config.yaml
num_hidden_layers: 9
hidden_size: 320
moe_layers: [0, 1, 2, 3, 4, 5, 6, 7, 8]
lr_router: 0.000219
num_key_value_heads: 1
rope_fraction: 1.0
parallel_block: false
max_seq_len: 384
Below are experts of layer 6 (counted from 0) of a mixture-of-experts language model. Rows are named gate (a neuron's input weights, with its number), up (a neuron's input weights, with its number), down (a neuron's output weights, with its number) and show model dimensions 200-239. Each number is 500 + 25 x the weight over its row's rms, rounded and kept within 0 to 999. Numbers have three digits each.
Before each expert's rows: a language model's description of what the expert responds to; "mostly gets" lists some tokens that are sent to it at least half of the time. This comes from a sample of Wikipedia text that the model never trained on.

# expert 11
What it handles: Hyphens inside compounds like walk-off and wrap-around, table cell bars, and accented or Cyrillic letters inside foreign names like Bolívar.
mostly gets: " ar", "í", "о", "á", "а", " Ar"
gate0:507534494513526528530509487465489502512545519518464492525464509489526508479523473468514496511461521520538493516508509500
up0:515496563490505514482541491499495482493508494524484493515503514489478505506496458495468512494467513469510548546509488499
down0:495527480503487531505485481487535525462498466522473520512483493502509461504522465498501507512491513477466481491495490509
gate1:486530491484497468523461528492481486490523541516493508442455468499501532497514487497517492500505528468545498550446502506
up1:475526504502470540525531476560547484487444505484471477507488479481516544453552583493494521507496488487517503520476499497
down1:528465509528485564482534496484463511504492484503545481458467492505516478500511503506480485468457550539482486459483499484
gate2:470456525481482536505520531495457479509525500505465490506468514546519533545481518503500517539455479513531501506497526521
up2:467507481499526503484455473530505507508472504524492517455502539495465536500537520523482480501509507537522481452504487524
down2:494540485539513519509524492488522483504518513518481482505495486530471473498503470489491501491529491448478493457529565521
gate3:482487485497481491508493516484482510482472509535520488470506459510521552527480461479485493513543498525550476506467500459
up3:537521519521497497532460517491525509446505460500468530532483462477473482513519499556482508506490488517451497535471465512
down3:502528513513527541500533518473498512497508480509493473538530513471514523489479482474503480486482543525476498476503531508
gate4:509486527496534533476507528479534520583497483509504528497573479508486481459517455522483502495484456527466485512483483546
up4:451532472480513529495503481483523481482494483498466534527484510519516512470511503508465452468527572520454487509469549492
down4:474497499508501480488536463503468529446486495491516482481527498469520500520461513459539495527457487521522449486540495497
gate5:488479512489499521488523482498531497494458500529513478516467512501482517519481497528500502489497505529485503531484537500
up5:494493488502480525464515522517492494481537466511514501500510514478568489497515478495465491511501525488468500509450489509
down5:485523509531497492495502469462503508559494503475505485476552519484533494525517521471497526504512477537496486535442493531
gate6:488469496509505477490485526462500491539532513501497583467472521449517500501516555516511529485470510493516510515464494522
up6:512522510445514474499513477502530522523501522458524523552472510466492464518494512501506564529526516506508494494497484494
down6:511507482527480512458506509458517489510494497486505500465482518491478487484538498527489504510459543469568498514490500515

# expert 31
What it handles: Articles and possessives like the, a, his, their, 's, and word pieces right after them, such as aud in audience.
mostly gets: " his", " their", " its", " her", " this", " This"
gate0:483468521473494493483486548502538488502475496506529499511497533516547501523512505462495519503505511456484477512508504551
up0:480517468472485479493515505502491510494537512537491520559496474485514504512519481545507477493453470480463544499451465501
down0:499525507469476499478465529475537516443460479492569516523505505470503495507484494519512570533492514493519502501481501511
gate1:550512509491481581526502501502523545518549502486452503468502520502480480479474498504478518450471509502526458522540507515
up1:450488457498503486473488480482503540510455454495462480498522502481516462526488510502473519524455524491463489536505492526
down1:484507498465485539477500514478523501554439458472479504488469507493488486517530537506488497523510479495511512468482522459
gate2:535461538467460515473518498490523516517553489478537512529494533523491523547501520489467493505477492490534458490508504507
up2:488492480498503538495515551516483502532496472519498486532459467512518459483478484497426504514516502484480527508484530529
down2:444490513499505503512503466498497503528543447505525491480543495510473485501525507499515506510530461503518518488507531492
gate3:494496484551524523524519511517514558520467526488513490527544488449495492469492493483521479498493531516462478473530525496
up3:476472515497494466522505485470428476511495499529527571495484485443511510482493519508521479538545524492529495469500520492
down3:487470494529547522524465517525488508487525523488509500468474487471503535545483470517513457502490473507499458527515515530
gate4:554490506457510477536513497533519498520502539456488506440509501494545510471536493481486481535571466507544529510519530512
up4:489548512558520528507476470532501486514502492489505502515533457517534461491518464459492531458454497515486501512501503506
down4:500480512519491495491499493494485488501515523487503491487507488513510496519503503461540507509445490539525498507521429511
gate5:498495466474518437541505548540519511489510501456459490462516538474506500505509513534475548498523498483494517524520522490
up5:490481491446482488496480485527510470512515490510539505506520484487549525550490476546519476505517539533545528500467540533
down5:482500476490488531492530502475550479421487493534549524482511500465476524470497503512478477507510516495477523490479522480
gate6:481490501494516486480516486488538495515493452513461508529502536501491503510488481524510491498509422469512511509544479477
up6:504503486512511480495487486528466516526530510495444457506479490480498509475530484471535463505493495440504548516517503507
down6:546459536511472496523519512553509477535506483487493471469532485559518502492514491475490492518541480481503489501494520493

# expert 23
What it handles: Bare space tokens before numbers and years, and century digits 19 and 18, dashes, and currency signs like $ and £.
mostly gets: " ", "19", " $", "18"
gate0:538467442501501419501470520474475466529520489495510502478454536525517512511544480500497526531489528545503541485474489507
up0:509479494522485502562511497478503528458482491436537511505498509527529492510500479518451472474465515534508537495512506498
down0:476489476517454474446488478507490472528540489499464512506493525522469460489530478486503483506463500496531487538481526479
gate1:467497474491532442515486526527552521484495488548524504477491517502467493491442509482509483507487502529495465512484467539
up1:534518508507476474519489509544478514542558465489484518507492540499517465522570495484497488541487502525453519476499494477
down1:476504450515510493459510523476543454523527437512498470468527508477493541498502479484507479494545515545510489497513478504
gate2:463524507530507494481508463525436488526509512501517507502483457510512504487497542490509529529500492511473480584542527490
up2:509453465522495512494516502475462486508504483509522519511484471476479501496474462567442518473533469545485486520457514501
down2:531510503520545474495470518505502482521462490549506567480490535499528533458491502475490486479534544509514488514476547492
gate3:523533522510518551494492508533500490479459509534508516508496476505485505505470546522499520519524490503547501480538543510
up3:527496504505485526500515443507519468513479520543485487490484513521487503469503485533495504503536512539550513488522520538
down3:540521529508520485514485497475493501549488541467502461512448466467448530505490514510495498460521488529551490495517497495
gate4:523517505474511483486514538504438526493477464501509507504596523498475494491529564442480542492503493522502512501509491461
up4:499542523516485473473521457521544499495531503530467520551507484523500534481484502501518484497485529497471476463516508509
down4:490518487466504523510481524486513471496522483493501526504511483510496517563509499506496494518472451540451497461455496483
gate5:536504503493492482497522501519539518508475472500480487504516481511525493516452469497535508491496470523448468540522481511
up5:487512519510481542507509479452443519475514495519486484487465506503478489464469503516496488516487479476493510502489464483
down5:469501510448579471487481487517508512497526477498517526472562498479477523479495453512458486501543486509468468485504497489
gate6:491464478531516432507521506512471505509476514485464509487485496503477516527435504524521502526515532492474496506508468518
up6:507491500481471511490460483485542477451487535514479521484501532521510470501473511526462488516480551488467508465503520492
down6:491496536446475522519485516500479493520477471520474510474491433501492535533499489456505519497482469473455505516520478473

# expert 7
What it handles: Verb endings and whole verbs in narrative, mostly past tense or participles, such as ed in declined, scored, used, made, released.
mostly gets: " made", " used", " found", " played", " became", " released"
gate0:468495478505481507486507503499497513500460531504483488490527535519469459536490541490506496483533501490495497483500484466
up0:486477497526448484518483490515526490495462493513524495498505488503514507505490496481450501464514509501490487466493477503
down0:481515530557506482515535503467493508477475490443535493454514493467519507495449545480511551518542496528519494512501475524
gate1:502510512474533517501474491466488535508464486466457533543491503525526484511556534472538522545479531531538462454463550463
up1:443514509499485502512498483512529514458487566532509454478509485513514527470507515443527486526481510500531528465511498533
down1:477485466512438499536488499515475508512419495497472450506485530504506510533460492465530443528506496500511473454493528488
gate2:483531493463488464478496464512495466508564528480526497523526471514498484488543546476508486476481500514512497553499524475
up2:501487503496471514521499471523521465481500509524458497480500481478483499482489476511481495526520489496464476474495502446
down2:499499482522492527524482501520476539509469491509542519461457518468536469493537490520481506527493492455519519431516477474
gate3:485481521476509470518545565512470511523480497512496513560523491541482504501479515475453515482507494525502507512516481484
up3:470478458477484493475505546529478479468461493461506478481524537536513489529532506491509518471478552539509512496485458499
down3:500512463512488476513544539464452502465470509503548488476485483490479520461435506538496502499487493541524500464538494500
gate4:529489480504546510498515482509464467475512513469509454480544466510458454494521483494520486497514508435485476497503507497
up4:491457482513487491455514476517520461536480559524489462495490501467554499515467523512482496487507495459519550482515502474
down4:498537509444504502455489523501519505544508476485556536499492545511540481503503485472504511482461477519497506521468506495
gate5:539514501510518511493532524503476470483544446456493535509546577483501486489525524472458448503485495532462510493486529527
up5:486501560466503506554484536496506531483488491498505465446532528504494502511493474503485461507519517476526485464500471512
down5:500511501513502485530459455478499476527488531515488517498507517519450508440524534459471490505492521475477494545448518507
gate6:469496533459495491538498464444483482534506499522521483508515487459465529517493499523483475484505500492513504483473464509
up6:499512494492477511490530466525527527519487486529508447505516492498501507498510489500489502507492471457512508511504505478
down6:526477496524537529490496471542469508491466516523524502484493479503514515514469482489482520481501521511486490469543471498

# expert 10
What it handles: Prepositions following nouns or verbs, especially of in census median income lines, plus in, at, for, during, near.
mostly gets: " at", " after", " between", " during", " of", " from"
gate0:498514529459473501549525470463474477464473533504478485496489510584521471491503493505478490514532524485523480503506482481
up0:507445523498501531496514481524462507492552470526480483566558506490516492490460499494505490529452477524518547491486490518
down0:490522483545511506510508495492493495489473497466467479523477494473488536515483519472469429530493492484523498492479521489
gate1:439496460489468466496502515498504497493504553504501459524478463504545472501510501490485495480541519497478491489527506432
up1:520548473489547451521511508442493491468534521465497465524507499483547514527488494534517494503507534493520477504500507494
down1:528493483521488503531487485484496504511531510539513455497490500504529522488498492524450488482504545534480493469530539563
gate2:473491489490497500533451500507470491487492501517522469512509494541473462479457460505491534462469466456523543479471467469
up2:521512519518485487523536548504509492522519446470545465489556472535451519491527471497492499478503530470489492480485526486
down2:486511479464522498517492514515539508489476496475527502486528489463508499532464526519542485519507503492511466472497500465
gate3:494496502464502512471482550485538503474484553499477506505469511539504507484504534512517542501561561532478535498508507504
up3:532454460523525487472452502438492491484481527511493490460484535494454491484497522525487506539469473488491497475520493526
down3:523528536477526523537540525535455535515557555514503509480510460474516514495502479499498526493508493456503522533522501506
gate4:521455475465483529527477514472535507475486540537506493515475501491502560543499503511459542458492493533488435457516508478
up4:511518478483483505467446506540476465449519465538490509461535517494476505533525533508529520554501487527466497540510541485
down4:512509532486495552519490486519483512518476511510455521519468493509480476497448512527537486519510481532517500522494518493
gate5:532535545457494493486473522493515483534503463495507541483500533511558514456505472471498507478523469481463506481508452483
up5:469524505490509524515530514450475516455534542486504505487525500537443481518486522520515499469532500512512479475461533432
down5:524465486528490494516481463501463480552468467499468511497484492499530475481511510482494524528489526514506527527499486519
gate6:505430483508483465519444521473521508467493523535531478512504487519504535503504483443477525522490531508499512522491500499
up6:516494521501511530510520472515496507514506457480525505452476477500486494470481513555524489506476496494496512528528543463
down6:496489466508463479517474491534497441506478495509514479464522543489555498484491466492489488503476522483475477533544511482

# expert 18
What it handles: Pieces of personal and place names, such as John, William, David, Katherine, Josef, plus the lowercase v in voted or vector.
mostly gets: " v", " John", " ar", " El", " William", " San"
gate0:472460547544500496489522482506492503486465489469465505486465480526458473513490456475484529534479474511532467449524470493
up0:539491497440497502531485515541488484501476545535544490474475524534524491505477535522521474498515482531494519484527496493
down0:508476464495500492552483504455476503503502523499511525500509489490500495489490499516459509477485490486491466504520492512
gate1:482483525523479502462473510497473485521513496520525535482515452483533532521467480502467469493509501480510492510469474525
up1:463466470551516499516505533477530541475465499537496539493506531527507499533511507473518534470527481516489511505495500481
down1:535480505514536503508471527491509504529509573498506504468494514485491524486503520498559499449501509502497466484498479521
gate2:500526434492444462497541494509499477504506522480516524524552487505553475494500486486490450502528514503514480505491514499
up2:521529532494494521486521495504487477462481539493523500500494458547539500560517528516485530495538511524502488480513503466
down2:467523539481486511494476523523500505470501498504480525505538538517472537446482504494530469522506498468481438499504509488
gate3:480507537501484496507477437483478457545477476502477440467492505457529506520457485494503466453505478520492523481505467554
up3:484508538471511487492512530466453508482501526459490547489515493504464480477547518493518497476490517565499524484513518478
down3:517495493435470490436497527481487509508498519486478470533505527514499559497523459518489475530531486480462467494496499508
gate4:474525477554472490493511475498536495505463539512528512526491498516499486547477494501466470490518479542493507492497505475
up4:528496517562509518488500505442485502472543509546481524489450508521510473488547495459497455539512474561472505494518533509
down4:505444531510504492480498508476464478545496479505500488492535501485483504489471490547468543499525492497477435522520523513
gate5:465522462511508551538427497505495484503480531491509498519482501527482510483523471523498481472477477520455545506482499483
up5:482497510517499522542549514521512497461547455476487535545540476495491496501501511481526525492436539525458516507455543532
down5:546488535495486473524549461494532513447469494507465521486494456548477465492475520528487505486539517477479475519534506511
gate6:481516517518492483528458476469495502465509515507496489528460461501469503482508516525514525474484492560515491514514464485
up6:534531522517466500476523480510516502464487496508475484523519463527462463479466501532502500523496459538486491498489560515
down6:535477493501481524491508508518512499499569491528486511472500537450523535488514473485526468524492522490524480526502526439

# expert 14
What it handles: Bars starting table rows or cells, plus commas, periods and colons, and mid-word pieces like in in Clinic or istrict.
mostly gets: "oci", "in", "ordin", "ibr", "ili", "adu"
gate0:521476464500515540519517515493514504512473484452525495479490475468523471479516478527475453488489510509448529523481516491
up0:498496491479552502493470511513547511512494502488503485510472554515492549531512506490514529427504472486524483510526512502
down0:465519494504515509516524494494504504450546511492464499484530487482523512495529506501505501557501553457498522531503554496
gate1:513506490507485487515510516499463508501468489462506474486507508515503526497506494470473514502474524508483492494501472507
up1:504461466492489507482460506519500490489502517534490502453495455541526534538455521493480501496524483519479475502519492482
down1:492518504524522521520503497553537475528473499479553526438477475510470519544513486509510491489500509504512518538522532469
gate2:442464453444538514489502535478512461473507517499503527562543480539497506489517513519510502469469538483500510498470509479
up2:460488523500464487490478483470503480479521520485499478509476454495486481488533482527489525446502513487501499496509476532
down2:496483481538487524528525534500488527471515460485543529488508532466526509449530524492498498570520486470484469504441505509
gate3:440466517459515491482446499537515478530491482518536551534497547511493540466522489499524529473541518518458465446527491503
up3:503504472528464519510512470480515485543533532479460524512473529442521500531533508498477475475482466465511538494458504505
down3:501514546517516529457519439524498496499532497491474497495523509500552498496473509520566496498475519512497504522471471486
gate4:526532501495505516474471464509497465498452513485462487511497484506492498535474440510504474468498510519476505483465498581
up4:512554517478485507465492501519490493574478543530496511460514476518513533499537484478468492489532500515473517491479476489
down4:530489496460462493477538496506472509504465466481542482480522516508509458470523486479526520482556517477495482536455464492
gate5:486506534488481537463517475501485479469488526471486491524458469484493481505527533463546501522531505484490482505496501460
up5:507493513485475493500533514524509513534496461481473519506509529527529504469507456478524535495519503514539503450499523540
down5:521495522495459487529479517517458496516469513487518478497505514476444505511494503489493499519491467519491471495478485502
gate6:504496507498525492488514490509475494481520475501493537520472495495472479518536524516539503498512477541513433470483497509
up6:507517470455525524509478505505480508550490520473488480536493460476495508502500495483549544492449522534450516469490500504
down6:518552488533488449519519510493526494523462515488528458464468479476464526547454558467473493483506517520459499481506446483

# expert 0
What it handles: List and field separators in infoboxes and tables, such as and, colons after labels, slashes, dashes, ampersands, plus year-starting 20.
mostly gets: " &", " or", " and", ");", "20", "):"
gate0:521500524521506492464503472509509494472473522527502517563461511514482486500475497510547502525524545483494494495456479534
up0:484486482499499540523499493476497494524499462460518501506478537519517471459511505503510498517504549479511493494502491463
down0:503518489518520559502480494498466515494461543513480575483499419552476494542460511492522503475488493528510512472482477490
gate1:531508521514545515552451487506473515473476509513545541516508493553522471478511470478499533471456531500522513475499500471
up1:453521487473541485484522503467483534491541515527525456463504504479496482472469470491496525510483474488477509488509509507
down1:502481523476515496458502491525487526514532549506493508474530493528500531557535507489508508487520501510506537509502522488
gate2:437490514489522440469483546516479523543519510509495515468525504520516513468489473496495490458486513447503496479502503489
up2:504515489473502521500492545551500468497460546498466479509512515520473505464494534515476504562514530492460504499445502511
down2:517472504508471514478493492470438519453511511453522468514476484484476519521500545483502551493490509482539536510482477500
gate3:523530506520544540518488521521495477525525499537529463522487469532503480501505515518506463523477519484516498536480485517
up3:492523473526510508543480491458516479500472503477452525509533473533487504530517496498525457525519515488512496479446442464
down3:508495500491479526520536477506535505493516524456532479482504464506467505483476483460522500471473503521487500469519488447
gate4:496519499501493540488522507492497478504485524496499491534523493508482531497522462469466507480461534524480497476499479520
up4:509496493465505516503514498515538497451524515519519495488504464510496513453529484455514520479525528476487512498486495457
down4:536487507494456524471499498500506493516478562546505529464484493498519492491481533510520522435521472538522505457512512554
gate5:471485510472536482503471420522500479501503463494481496478495535473486566521512548458514513480494472508553505511510495491
up5:492528464463513468487544547518490552499511482502487472500526498509461500517527520502566523480485505529526499507492487457
down5:528490534439551502484472528532519461491462481550484509496500485536468470547550495516527495502552494509531488481501522461
gate6:510502507493444495513473483517497473468512476485497494508482487471488511523512478537514471546503498486533510472551513518
up6:456496519496548510531530534523466508513483501506486500513551513536544446482492521491488545562501497512509499432518477521
down6:478513479462535539502497463534458503509489529500486514497496470517470504544482506493520519513509481511528497505500504513

# expert 3
What it handles: Spaces and digit chunks inside numbers and measurements in tables and infoboxes, such as 5 ft 9, 30,000, .415, 6–0.
mostly gets: "+", " Votes", " UTC", " ·", " +", "^"
gate0:501477496459581453539477441500486500508486476488519529513515513498512501522533488477555516526447528519514445484474480502
up0:486495486458475472476569470473498463491471518473465494503533503542503448503474504535502497498488504513536461516507508539
down0:473525461481490522513475498507507509456485520496492490504509488489470483507496486511499509501498493522493475438482529463
gate1:472511451503469548457454536507486468512495472458500469497541500483510458532515467525469470496473465522472521516485500481
up1:529500506512504482504494510522512520514479516523514487507457485477492452503525434493491481509529492501519460464486480532
down1:496511516483470487546468548438473513496475534502456534481472515510478498509527457467542504513534505468475522469533501529
gate2:492470490507510465538522514473469510469505527539493529537510503460502508497489481489524521485479492521466468520517504538
up2:498497487474514490519489474527489508488533485550516495493484542527489467493476471522478489468457533499530474499492489523
down2:453486522486554542506509545507542474468555525513533493504500490483530513529495475486498488506526497490419485508492479515
gate3:494417533503490504464484522494512505467521460508497522492481434499472503521486485462537503507519509486478458491451485510
up3:527479525498493502519532505495491542538494518493513517526458505489486500546465505464507526511526514520505477517481528485
down3:489490533504514469466467538453496553486437514500515524484500471464494510494517488476513514519477487490496514472523491497
gate4:527511523546513513519465467512489475472495448476534477516483519510519472543536535478464530501463462535475474515505468499
up4:483491485530559495523508486500515524490525525487523516519505522458519476528511527500529520458489516523497445515500461527
down4:551510481486490471505517477489508516521524496503516558494524497497463528492513477508558497494468517505481520467524472498
gate5:528504523527481498510489470510478483501478509492533522480503548513557542501456488517518479490516524509514478481495564504
up5:481452522518481485523543534506470440497483507466513512488474455492508499552511440485511435505470514530475540547512488513
down5:495537501514472467499510463519519508499499500495442536509484500479489530495471528498507469503526524540570560532488463496
gate6:488511481499502509517535482525516507485473493468507505457495527494480504508503491491489537533517484470497534544539461514
up6:516493461500542538505462437490529482516523503471467501502544484500486465508477491487513488472522493534504473494541489479
down6:488480499512496531512523509552544530478515492478514492494476517567541479458509498486459486535478504486496475505472458524

# expert 4
What it handles: Stems beginning or continuing words like def, ext, ind, ist in consistently, plus the words first, second and not.
mostly gets: " first", " cont", " second", " appear", " reg", " def"
gate0:531497477501499503526521480435478510474529501496500522484485508550521472511482484485488470475520500482503532525519471514
up0:475518487464516519523524509453481532468488502477492487505486516416497512513471534518459505494527463500452498508506497536
down0:475507526484549502492477500498496532559496481473478539540500508508555505529508494523480484512464475513485504492468503471
gate1:489507478494505535497509485485513526474506500519504477506575556546511507524514490526499508497511530479511543482536511526
up1:506484486468486552497517543526509499485488513494496470473485533507530500478507520489520536484530489501494530525517507500
down1:500504470499484514514493504495492507500510513528501445484522497522562505493524508505557529481457500543498544519527458506
gate2:488506494547478517463531535514491540482480476517442523524486533504478522538482491476537472503504479520456471490491514512
up2:492507523501542520541501485494510491509510489456466503511491462511459483538494463452509506469496538495472512509476494494
down2:482491549542532502496464498511476484474515528521528523484535494481467530511520416506493488501465489521481513513529510478
gate3:464452469483538502488487500497509483506538482491520490547510538467551488508456554522476534519481484511494465478510477469
up3:529499486473513491478496484511512522498498475468504497512498506531502494495475513499526475563499553508482473487500496510
down3:542529537471486489481500465522505486522513481511480483501530485463533485485496505519482450518499507523511525531480482504
gate4:501478490472505499530528506538536517477473477478518499497448463520502521499511486519507515470455492536473565509520449524
up4:474464487486480489501516527474545464505550519461535472542566490478476491476449479488499522485523505524514512528496481497
down4:518472543498461541513488506502464484475506472524433451513502496500488498527516479532491513500459521471499481492486511516
gate5:496487483465547514489497454503477507495473494541528502520543495522500497477558516494495558503489500475513475511526505501
up5:494471505501491471567514493443531462495477470522478473501492466535510474502490481452513487553464506435522499497532492510
down5:497457473469481488506479476461489498518529464507501507476482497493499494545485485503533501464485481506469498513498452474
gate6:502524560516471525482483502519473531503526512561501481492504511492496554510505466528492491478515562529530517483480510489
up6:474529488491528481444513471471533456487496486489489488488536493507487493473508536495460523450486527528534502470523493499
down6:525479507497499521506546506565443504483502547519545519475536514541499501471499466546510472557495476499502468530491497513

# expert 17
What it handles: Capitalized words in names of institutions, places and nationalities, such as National, American, South, University, often after the or United.
mostly gets: " National", " al", " South", " American", " Air", " North"
gate0:488483527510507520508471493501520479477489495546463541546529505415487492500515524550511520490546511493505491447484482510
up0:516493518483522476489548516492528504532473517505492541469501457492501513526475485581491522503488533516522505499477490537
down0:497485528463513487495513479502509504454530491465510502483500504525519496510501537437475547518548450445498480499484488498
gate1:518528475475530487481523490505530531512522472504503473515536503480501480495506487529520487499531525492507465537454504524
up1:496507457507510506509513523546516493496539495495500549422508506498506519492502511519462486455520510485521477517497518506
down1:470509486510486475508503522483493484480486498512504487487479497487494484496502531505469555481499522529536473494476528497
gate2:455472513493515514511490544540496486470507460517456505515481480493517438498493516490518507539491528485472521522456528481
up2:505465493463534510493505502487478500544518504490491473480468489453512485541484508473502437477496473511533550485554462495
down2:482475496479464493500520462509513478463535461508478504487514527471478478508537508513493477506475505517466479511517517518
gate3:497468521562543466494490538526502482532489482508488549498488494517491510467510535502537486502463475528529464486500537508
up3:542454531519500492484467484515486480540502439498520489491451552480475504472521562511534486492493483499489497455480486490
down3:513534507461508541471507525509468483473528511534555448503514518485472456490498485457530521513518498449469494490466505457
gate4:488495502499443463519476495474503472500520478523513495507439522528496501488543514544478515489517478500510483467483489504
up4:492478489493527459506555551501505472521485463453554478517480540464444518478483504539490508511454570497553444497501514510
down4:424493464517499504503463494509520496496556508475501492488506442509494445500543505496451509506506517471505480513465488530
gate5:527515485514465477533470495456498488516500540492522490515514549472506477506527552492517514488484481468510490461518481472
up5:495533483509515502504486519493480507477486519531494525516538558509502524519507536462490510498514523480503491503515498506
down5:530525481539526475494507505516530476536517477482530492495433516515546502522493495473520479523530475479521500501508497495
gate6:510479453530440463519482494539517458500489484511496485573495487452488511541504474515479513481495545495531541453496513477
up6:474487479480458508490515498525542511527516487471522485481487429526480475517500460505522503460506494512500494514473492469
down6:557520456474461515479562517534510429511495518493506470517519494513483481515494479485497490507449516503521503503501485510

# expert 28
What it handles: Sentence-ending periods, list dashes, sentence-initial In or Be, and inner e pieces like righteous, eighteen, foreign.
mostly gets: " Be", "In", " In", ").", " De", "..."
gate0:494554513533487491494508516461548500563461491538513504503517522535516541525475486518468467493525476482509494492484513505
up0:482486488505510541535461483446464522542500541508468451486553517513503520463487506515473517481515512532457513489524509504
down0:489462538494516498476530533512496524519475479536469457508556514540477483454498490512513502528543474507496501449523534499
gate1:500515513489506510515509505487502523523516476482479504476534473470470539483508476481517527503490499475535536509497505502
up1:509521492472495480535494514505466529532472474519531531514496481509505477492466497467490488516544467536496462461502552471
down1:523456485486513499456459473523500509507496475524509506498502490483495501457549552510524495474496457490507482482520545542
gate2:504509504511484463488499511523547466459500508551526514519499476520548514497444522432465537510523497506478537526476500499
up2:488432491499445457472494492505503465486503489465543509481599504467496522504490457559482529528524493463486507501478504531
down2:485492454491476527521496505535495535520482501461493447505500480510476481526475502488521543504486490492499479491545498482
gate3:486461464529473499509494512483450486478493494497529517489529529507437518484502460517484478545470542480530529508532587534
up3:536510538491474483472525516530504533540480512459481492522477492498495494508538480493513478500497516503475450534473482523
down3:483510508496534491490470518496493540534460498509520517504511456459489495521503496489523507496535478508503515574506543537
gate4:512493535513530525488500511505492496479535543504532447474510470498501498438497494459486479496521495499493469471521517491
up4:475471493464484473531469484541522506519474504503507511492504503484493506541537518540552495502478483510479452451561516492
down4:501482507496474473501488499461500524479518514513503530489486497525503488490535510494510524483498508490519528491539548480
gate5:564492500534547492513456459473539514526483497513474538513460481483504558464509489487487504484530505477472486506502485478
up5:511493514509503495492469507538522519520512469530472495518518499512439558533524498507454499472475499500517484488503510509
down5:491497564500506510499522517528557488496504517515498525490520480544505482486504481495528529483527508511526488482499493562
gate6:535486494507505515477539455467513520511484450506469497511492462504521512482468475495512491514490474515464466537474501518
up6:527510548514527477533491527486525527513501472516465520498510508476493482502443473508478512460489495543462483471502459509
down6:560521510506497501444486496510531503509533483494472563500492482532517510480515450496507486500514522529514501484493435458